From a checkpoint of a small mixture-of-experts model trained on Wikipedia.
Size: width 384, 82.9M parameters.
Experts: 48 squared ReLU neurons an expert, 8 picks a token, a softmax router.
Training: 364M tokens, 7752 steps.
Below are experts of layer 2 (counted from 0) of a mixture-of-experts language model. Rows are named up (a neuron's input weights, with its number), down (a neuron's output weights, with its number) and show model dimensions 96-191. Each number is 500 + 40 x the weight over its row's rms, rounded and kept within 0 to 999. Numbers have three digits each.
Before each expert's rows: "comes after" lists some tokens at least twice as common just before its tokens as in all text. This comes from a sample of Wikipedia text that the model never trained on. Tokens count by the router's weight.

# expert 123
comes after: " the", " a", " The", "The", " an", " railway"
up0:479454451470487497560445536460510538445460526494521537551442505455463476521485554553459511580514510428530519484455491423549493488438446516614489460513453516442536485535537489498476582472553545539502436462484455504530585463558535416457498541487592531526513581551470523536446517534551557479
down0:555477537520513509498474483538420479455475502449504538463504512500499496530481492513517488466502538496491525484463476529474412484494511480558504438435459501575529509496525497494481510481524500561570454505501479516527498539463521585516527503462500556535542477532381345541576414486502498491
up1:462484542552549457475512515441518436536448452457402527529553467515505437452528508472435497529484435516501498505479540474460465516546469496438387496513504524478543499479462501472508468520470535434497481413442459481473445468503534520467439506561415471522482422555598433500409482522593548484
down1:482487458581476460494459537521456466468515407494472474519525447403504507470410542540492570494507482522517479466494531487548514464479467559493439490445554435431495553530434444489569497504462548539487511486468549533517500461489460475480529542505430553454447514503508361521470483478451499480
up2:525517490475560528566462508570525481517505466532539549452407587533519525534509517530550470430515493585489501534519567554548441493501471523484487577498535529553478514487478527520483461465575514513552488457563598532445485556473511517414552556597441457429466434506476512531548493558556504484
down2:519579497522527521579504490580467455559468507525526499541494532547562533457444473556540499446491509484506504540406461533490495493513493532513523523476510515510544555503491477545500488576541457487532457470535507561529509518476543508559548524517389485424519493449460501528570442578512488509
up3:503497496492500518521575490544505480518463535511499492532568544521467486510479522514486473508482491451544474420467463426519546526488510541580460529514459492462614466387519480550454540486506546475498512458531539494481498506379563465445536448505508524468485590529506509472511470465428552570
down3:519506508526502473489468508558517477498450508476447396469515514489503489576514532464539614536443522503514483458456568500526511532449562475437513567575476490525457497574513500546504455500448555507484542455472478545494517526489480431430493501495521485497543574501447513495474505498424447498
up4:508512473455437468535490495515494463443498452522481456526451476540548397496489443566502449515500532504490470465461494491447502498540487529463512487476464482523480469544521460580541475483534508436455523532506467519504508574498549535502499513511507548583498399482438511452528513455495484484
down4:505525540538463444544500502506526443486481531564516498490497516545524500563472519575529499534503533486542446472447550411422496528486533465486441564502433478440522444456559472528508542536514509552506485601429505517501443489525496516480545498521542527406510482523481502514609474518470522501
up5:449491573446389511448510474478419521462484460479505518428533467498498511476518531478475431540459534472522524476543444533484489521421516530444494508464517438468486503421523506451505460533476446432558478475495553519526439615507441579460448548532495519483494488478470534460500504439563534508
down5:527572556438501428482452433451483596487525549482400477468499445459448537480533462524429492487538452523493527489521518504539467511384502425526503490411454521428464511524448532438510475508435507525581520487514514460506455481480491519479526563468510455509460522480517470475465390455554538554
up6:480475493485537475556486450439489593472488493495523507512486515454453535472485463538543447565543449555464543486488556499465490521542521471478434504541535522512494526500536485584585510574499507467522517486486442443479476430528497567448467546507461527579579530416561498493473404516471557483
down6:460461498565475478515490546525516513507484505456555558463490522499538467498485488514512498503518496496476543464525501531492545497463506505555538486501431553468487557469540421564534542540481583432566540498552439624482519408482445516487542524473449469523531518504503451503485500521454480464
up7:532543507454502455477474477470471472444513551518518576501534486520541505492474510475486468522574475496555483500467507447483451552476504541521521503556514506435527532440423467475472539468476504535497522486512503519421449507508469519422493488499514477481483489493529523453515435477558459638
down7:526541492553545482533459534468474424515462483502480396474503486553517510617475498483540555534468549487523452506460557464504511547517510445418454557560498457494472465554509420560544478534451532523448513473474495567496493574527493427481463492412486473500514582511501458532516477530482462462
up8:570538503483430439475535476536508473502614523563531563525491527477554511518539515530490479520574506456522505561489566495444552478555449500482511503507430476384429496657458501518385470494516544479486594539582506562493524509548490532497501508441510483401508496490498502503479488544542527497
down8:525513518517449503602520515493508423490514484517530469516533479579550478567503496520524522505482553494550490492500510489545510525504489485532467570502423441446523509544512433526471484522434588524438509472529470527518496470496516511516560510439480545465415594499424468551555472528451505492
up9:452491462547545554528539511490508482547492507512507461454579596484531467483442534524521480417455581440477475540580572457536537479506425544568444515525540461553530489509528616505552486529498505465591493554488477498521528479553515477429501458458465496541509515506571434483476441430472531408
down9:523493520493443471580600449504494540498553486488515502470480530472459453499454466490496471442541521465446532547548533506517548505452419532528451488533465468553496623482450545483471626443489476488424483444457460515433508428481473518524529451482456493514500587536546526537526480458497525484
up10:511522475513487461480432469512588556519478476483538501491475487496592545460528528468505541456448448518518500438466403528600544478520439543508538454472527510481493508559581487537495506540548501476424517520479561513483451475509535491467456486491433530484536528556556498490546513545583519455
down10:501478523516526491532488515509412576521541497530558472507451479460505474475459500469492426462489483551453472525527540547518435496516509493466410533485491505485465491527464572495490501513564533462474525572503579471488505549553495491492466484516434493467479467590461487465516488484461524552
up11:475473587458489497516533491494522545413489528518499527498451466491506545484450488490526500533531460453482571489570561462430519476491512467605540467516467535541518511581436540485449501495484535505540534549452513563506563555525484506515550516554534468547501540529484457583504497564455501429
down11:522589530493428539498471435520498460490507493517539486509495521497528549428485480457505523557504551497535539523517493488547474473480458506439510538495481551508432471480473544501550519501527617446496513492484519494429548464472525467509419578431522504420513402421509488458556525534429528450
up12:469498558521567467419442523453560498524486596519501514543539440513501512500563434526481478542505502525473523537563506504480448527544481572458610484468522485514497424534565492399516506487466483606486499557451466400509425491548462561479436471467506475496453501584601514557498479536496432542
down12:516556498560473475431479443466500490514474513516523463455508516513482526598471515533564514553508518507489463474446497482480502552489500475425437509475528453481512471474460490534534513537526513505477460546451498484525431543560488538504507472406474512464498510485488470560594492467495524474
up13:428501466509498494558514539517514442512422475483452452557420573529482451489436506501515463558508535464580465554518527486495477533485541554484432468540614507537561496501497457591445454431463507463549532478463517540442476491495488455535511583484482521404496494512551493434461531523530534428
down13:452471504476490545484517531466450489502523412533534515499554526507470534535566470523480519460497505495457486419475552518524479504463481454482480571477440511511541561491536480494519521436492497514479494452511472543538483556487486493584541513400567533499551527514404485573518450555491552508
up14:513510499411462506526463472484485475468476549526489524553499461478567482483477418553535530556511528522522536547489515424521454529508508522503547488444470469513454524467559495457489545452498482546469530517486529496485526534494528536525517587467565497517473483517479489486487435535517440527
down14:588458469554510492543492513488487478488451540591516490492476533466516426648491538520481494528483563467499497508501484493404516553534534413456495552505463509455515449545469558498489463549532500503484473573446529487472542604532530535530457492391540470451547514482516481475529455572536500474
up15:530469521449516504526500525518494416527509565532519501401521558509474525479461538487539542440492518504456501487481478495473495526525527461586472523539439507532573472444513539452561473455530517484502601479573524449502503453576503521499571501539446488454497437518470558495532503442460516542
down15:525503474550478488489536580508527464555523560537553537487473497471434491489538451548469514445532455502464521462514454551509530469507460524499548467427456432569547618510571427541469483465489469517474472499547532502479520431531480549526531514518458483464489586507551541501623514545456510593
up16:503530567523464512534516493485545498534512493573482465451462571529481537504510561496477472475511496531480496580445448493449490495466580543516478507479516422493500498467552520506554480421508587537481510519519561529475541481555526495456505519476527563545432512477472419520485459445518445461
down16:538467495463488517463518463489505478511529591553476512507513539526519507509506510520564543523490493498468560500521506414513515501526502497565529512606459337596509531535489545582547515458474589491519470511505494484497541395465481500477509513487537534558546563532558464517472494512525476462
up17:467497465481396469461472490604503481477464487527508565530478491519505447549486459540552434519459504479521471526527557535416520490501478484536480510494557464553433438625474432575499499468570488502472524496509484551535413493513524561489507529493538525545502452420470534421484531478497480417
down17:480548568544506450522480516500499467479468539473491507522532513546509540545501496495501457498493584501524499475467531526482516479478500434548456560446430461490482450471604478531515528570565536572586475602447493525490446447525514526453576491501454490491500561510494477495591469503422508481
up18:436529463458442536531449493505528521439483603445449537494455545457483470511487535502496558495532464556592561462514446600478454532560539484577519505493525415448526543544516428506492509495543467450479453498475507526488566528497457507484582536474503508541538443472482528515474467490453524433
down18:461518501543441554471544563550520486505582585509468494512463508505501489520440477491491492464454516473479526481529440519490438555434535480576487522533442471513465577470523513454519490523488446511463483455519496454465463468480529507554527504486615502581474450494469486548476493472503521479
up19:523475534536534482500516488531544463493480452483477507551546518510526550513445549494483475505527451477498480550510550500454485480556482475478448519525491476494540482495414499427495475497400582444569580437458497464443418559483516601584535544554483512470491447564521475510486488582531568448
down19:523467470569490500485484490531425476456516421478479539559542488382466532490424536512514516494516452524494529493469552501516477473511456519495491518430501465439483551508414450441570531497447552549482527432510529545481490503513447493486478538489511451466422489413507431500569522543495588532
up20:517513484540494502575559452489484465565575557539532431490410479532555445534462510404499459415481474511501488483524503426537568468512539527606521476531484564519528516508454536450427495465523567510531454548490567492540514439537512486548515551498473417435503446479448489506480635424503433536
down20:534505451539549518509530484522544493496464529495533451474409524447484409516505529493476556528549502451458518448532463503513526491448515594527459477489488614595555467545508510488445466550472482472522548515503466528519471463510494528506534524468518420477535573530474518520527537464499446467
up21:472517484505502489495499511551472510563479557509529526507493581538513524446441490472458519512487486426527514516482538434568549504499526485583474557493453496455593528493522504521463508491485544424514552528548518469423513507453551490479560468546472472485464653554490502538512488465453606573
down21:535537496510485448504497501524529416490489492504525410504502490514498494570495554476555630570461551497491485484501548525551529547418551486441502567520483452529486537558498472555488456513398572549498505433499507567533524533429479470519497507480506485496528593482435509506507505525452459491
up22:436421518517503556450515510481492502569508519502431463545528499472476462465460492481485541572422557408544503509490544448568454497450490463499484527498495506546512461494537509503450558498580520545492505476493478471567473470485560431512505527569499498544560578563516502470431481539563472519
down22:455432462538534425491497544499444561567479509518533582507543469411497542493560498529513508440457465457498488544517504492514481445465468465498492514493525528502448502484402484431493548477542538539552534516519514468513486485564497535552524484451488515449509514550421476528547447498510590507
up23:475498589457520528510494446438407578414547427434488562509532474535516503470502515440453534543482544515413533425501440461441501474503526465543507496536552384511588494487446564462480444455451484489539508486471477461470494593486521465515475459523511512453450435461457479484445475494495474509
down23:550465559477519499489447481430475550418596477524446548538529520439545546459522496467441484510406551484480465509519494467588470526382515506491493428421457503477517479549486447514488462512449466486482607491490520552537496484487463533538519498511561466396464464562479483476512512487464482508
up24:546523574537513540470458512444458497543514460508490544551514444441483561508505484490521463520472535584433544547584446516438489519510486484440580500470527440531518502518514583395561484481493500574525501582450499514535450506540442526560519476490531501545449494510560490508478435442556541447
down24:519565548481480480444432467516489502461500518509497446480508523504508509566480516505500497510512500468476529459479451511486449555405491492414518486458499459492426487472465557516569506504532492515494483566474533504471428464516487586507585463513477518520556553482459533552629537544540479477
up25:527549556535475484508513487524504470522424484507497539511520471421522557469532520518520543532591505516464589542501445502506549523517492510534503486495504470550503527508488519456476509426426485433548514477454521515587480492500485524458523526449459525448416491496576548489460489561419503518
down25:456531502528508496542540504426493559513494470499424562546520504541502502441446560588521485522512504414481499423479500512541577542535448495491462517510494522544404613498403471493511528503476479487526467457487488514451546491497551507517513461458520492511467620525484487507497435542498533440
up26:470474482565503497540565482542515476522491449556471488490467570532517486455517515449510447502518545490474480457525498482538491510526543472480562450539456568554520480544484568559461541457497427553489444572544483386478532507530510481503483456494505423503482423492495471588575440521529487556
down26:480469495544468544584429454521564462485515425511525484440547569497524515517517469523524563486525487532519491465485516436481446564524439489498515501599542519453523442526523544544527521498493463459537498520440446545470526496552540420480438525567526485451543465492415488550503474466468538472
up27:456493564510490533520547515471459477505485443520493505518464509501553448531508412508498461487527439522472502492479511473404454531498502381495455474548492469521550545505470473528485486533491521519473562468511526492533519561527479491565562474512456489435434529528454523425420477544511556504
down27:501464495531434510483525538472428496529519447507521523504489502484502522486502489512437545446417478568502473476561564498438451438449520493554599537487458508510490542548475531506521484517486501575374432483524561547532535466511503517539495504492520456459510394432427382519573402466418509518
up28:551501502506469499509486484426600464548490510508529506437577483484468479486476591507554525489540618522532603538420519460576494532537541532459518509517560513521536498509438460535526531546524505478525555540480562490519501505445473517471521510502429476507474459512543468498462470526526436530
down28:511458456465509568553514457491534508463531493538497469457477514533560549450462548615550428486474507433552511542450481559511517503517555492468495501483511501532447497508467474500559516421539480490534457503492514537436554512433506452433492495493507542543544506538477443498556473478460424490
up29:528531394489478510473474500514546533466485441534495576472463487512487487474587454601505512501468479477492504557558496514460528496579449478482574510550518494537468455631476503513473432413503474442477509470545486512544517476537480472478535514496425510461517430462509517489500509501513497502
down29:490534576529477409532510485476552461453521459479485434591505519558527510513556532548488533528498601599491481416479533541456475482488495500524475533510434473501492483455485494502527493540531495532516484532545521533505427488547541519501489457463504517478496496488408449482592458563457454470
up30:563431512486553487457450485499528513533483550522520513539457454476480487485470463471497516517538462499488568476514517475444477465558528563460580464453453528593444520531581471495520534518499506557558516575463532526572440477405529533513468531496469515441548504568512532559427415563569465462
down30:497538509584506498482447407495542468475507500431543539476453572512531541556473533543532497521467486491517446431517483472451545514504475495505474497492481585514446522426386461506512458508538572445487482508438395548543428478515490531460530539458435422467535532447471528536556498548466485475
up31:487506455453524449440565508453447543503522490478549527471472540555585497475494429484510431519503534438432436455542534467483525496505460486515488450498543560506481458519562489517490499517593427458536531437451507464457462512557452462511523513511474484394470546512446511454418489552524524445
down31:418460499393523447545485479496500501542464492513460460510504509493480588486540467483481487506547509469466524488523503514514523474410491540525432526429466511499455490487501539540475476541478440503568615513529506501499493532474524515579511519521482485465489448456363498503527418541440496473
up32:472512502517498513544493485547510490613463526510487469505477602547494479463454490494487512540515513437520483517491497433540579501466506507586451526533502479473580504475507504552526542480494536414501528510496535527419527526461538477454526452556484514468468648523480528502521498456457583546
down32:495499512484486452488512502521526427478473490466489380474505523504524477536512569470556625557469536506515496491491550518567527536435570492441485573533494467536483524560513468539463448494392580538489508448487523537532512514446476451494503519486520480488537581504417504501505496522428425488
up33:472514430516504486538505465457479534469495453484471496494425523542486414418536467526470461465468593443520508588525482504513488445507485524492547452512516552575455457511487510527515488444515448539500421511497437496510526460518474475516494504534551551488493438406471514519527497468422473577
down33:433516562528523522457499503538533457466548454503447491471558564523553538483533454502497554503489559537482463472483511509470459557451464461454554458524516472483500437480563498481507525528536457509532499537455538517486562504572601482455474513503595515439546512550396485580507481533522583461
up34:475497480475450527564536483562467484529466489579459514512530431524489420480487531529480527512504524499491534507516489448585522550445496506517548447536447478505515479474564515524467512478511534516462462434514504493504481523459500509504457479477534568461411512519447498511461490560473493541
down34:522516537480486514531460532526522490510472515483482554519547493507532551524527458519524563520500499487476480435504493485501459513450534470463535475546441501512477513488625503515530534513477475485554486506429504523426512569501543454447482502514539488445557544504454489530515484470459517533
up35:471484473532453506548530472504435488475489524579532498557453559456489493485450491436525490449464486566477537530565526441506479528554498513575414509528431468511538493543508511508512453508501505473579530526471446430508530490519506474490506475438478517527504547534489491477417373501521557469
down35:517502453492483439493602485495538546494600539512558512456435494421506475584487422488421514485529588465493538447538494590509524519503469530500528540552431521563538537505496510492522573516562504478500479495521469576387572416487449511545526447394498496496556530522506563523543477458505480435
up36:503496527491545458408466508458543478492458558514502494550538474489506538505616434540493480539501506511482516524553500506521444523543452558467620487446501484492477417501565498402451496486471486595491481546453475433551480572555453570482430478467546456450475502577578513529508491553494452540
down36:515538495558475442462480458444476492535482485511507471474523513523459514600460515549574501530538510507481440481427504491477475523506504432450434514473519455481517483467457495521542497549493484510470477557455491513529430551578508552526500475397507485474487509487511461580580484459515510465
up37:578501563530510517490441479532504508467550532528525506543548507474433571570503485602467477487421435478458491457506532501514533467521542499506442507521487498505496500537470529517509518526576534468478495467527547512568472446595495468435567499530444541475533478450527511514521503454513502466
down37:490478465451470469501509466559538471433485526449503473456486506489559557459470480567494532577549461491475510487497513535537477511476522480594520520505448556509526573468517572557519487511537496451492533517534530551564495408518490537508469541620502483533493572450520581593609551522454472448
up38:432415436515496440524469490550500559438474518483488483500442524510481510467531523528471526522434537478584479523502515480495474463476504589484488506479454546485427546581582489436522461570476518549461530459514469542492497504427514477478522484506571550543501474525495515605418537514428495488
down38:538476518492523497550553491519485489484476509556552557468470521481552514486453504488525510542470529516510444534431571541492509491443517486551454469480421491507457507471522509510569505519523529470517522544507566534473540551515463503476465492500511575474523537566447541507509461496527482507
up39:561454402525466485510507445508487539494507474444544529451468606418505502460505505465477454556433489464500538512445555496543523493568516466536481524459534550507493488534476530601474546545541500443496553483424520518489456498554530451479504490517531540532461505477515539473514526510409539427
down39:490480486484557525459525499533448539404448470536502483458552543472547524404480485542509440543518555557442446468456495476553473563467518537555485514457427554511471506498458531565483463474507445530534521573510585476541488531501539482446446512578500455561524472564511471528526488531550521497
up40:522521522539475496502473496516533500500544489518535490493492495545473510526551554542484553416465479431459498523541478497479588478529454538553451506522471562476452474522517482490496550487543545442483545457503514515511501426505468530488504478532459463470550508539468550490433478514532491459
down40:487465457540528504517490494467520558490470504458518495580375468530523565422514572473483518557475558473534481474523545585537519568487478553572501473493489528449496549515511500479578517490528483487474520524527498445481514441462502460508474541568430486539485557497496473610523493534514462452
up41:514485555490534564466511472492462562478495460479515557502503444526492485466513462461492544425464509521473555532532443432520461418534516474515510448565535513492559505545495445513460585502486446549514432453530449473523527533525460501517512433527514516486540521491440426472457482475470521561
down41:535492544484507486532472464496518575492594457542512441445506569487560517466503448509426551503488541496450489501508495568432461551433520429534570409534471527545430510550468498490523529535541441469468527476500509485495595466494489503543538533437505460481526417495458440520565499473480531491
up42:486506483463477438492507472489537567548449494557510561387533479464528571552503495533518543481581494492467556523487503533492440506497486554473577457524518461455603435515583472480504505525493497579527514451502512504543511510431471523427545515430486524530443514526501568480522421468586470542
down42:483580585520464456421439549494485493553471549498553519508456425529492525568477405452500505474495533481491542498471466503474518489510485456412452466446490486543489545427500511540461506523452471506480440541456467526456512451522517543536523503424434477540495477495497445531486523519463464492
up43:540473482507497473522498479590514590455552487557506572537501589447489529509528516531471470469462471539468507534490538434469508501543499513546502500572417495439479444581482516494417518508512564566455531511547480513498431566431493542518463534469504490453523492548412530542525489546529567541
down43:547500552526516500561560507590530510512506463551517479486542488481479503520460530488520460517475491534473465500470574482496467540459594498497453515485411539445465497535506549494543456544405511512536566523541510548488528584494500525543473453458495530446483523505475485571598471556526523490
up44:448482493542508509511461517422531537497509487506504507526494499531467494416513545587498530553469490494521533535542516502457465511579446480480473542518435529486503493493486502492428447505477544534463432505468465477516419514449490549534434487493505545502483470521470429511417477551574539422
down44:479514489585536521522522504504496509475474386449482443465505468446498593466395492523484504505537504569501492479495506496493522502550448519496436484500463493385525508435403487495497491544480589530472539510415509545487515458531453517523404528503524478460475469500513424520500460510481535463
up45:544481500462534450451426539439561459529457527426532514464542473479477474549460444449509436544516419530455518435402478563512523513501442476420525434505384536473459549585476517538503515476536454479489477523506429504518477457457523480501518545504517477475553522465515513496531509478530508444
down45:447547538504473470448484494501467503514471497545472542490499567471454430476583528479410464428563449490523521483547416519454504475497506481511522536440485464536498557425495561527440412541468523486523461517486508532511485561530552517464511493523509420503525429466438487555567495483459503526
up46:436502539494523527412536566482507529518523484509502429468465536453548488580480478529477523468583518482583404426517589508438472448514544461519532531490494480540486470507494541442542500431531494511437560537475461425524523518517484418497459372499486456543614508511528462530475483455520444480
down46:530488486510426513406490465577480466504535533525471543423433515461524566508526547509526521520378452496495507531473468476498480511417513529501453458446608494577554500545483558474504491510432515467492546506526479453483470465476454486636483568606494487462491472478519542497483433442506483477
up47:476500496450562515537548501491527481422505490490517380492489493490543527515515501555478458532441532571453472484526496479507435483549495517497468504495434492466463484418526507467513520533507529473491523521499499486423580590508504548522488526535521532498469421562455500545545524516514516550
down47:493497483566500506463471490524501495494492472538516514476481539522526420527470527582548544586557479475517471507466568382473482550537523480490480527493502513422550493472452490542512491530474548528486494549475500536491495509474477529514533469532610496451448473482501507478602488530531501480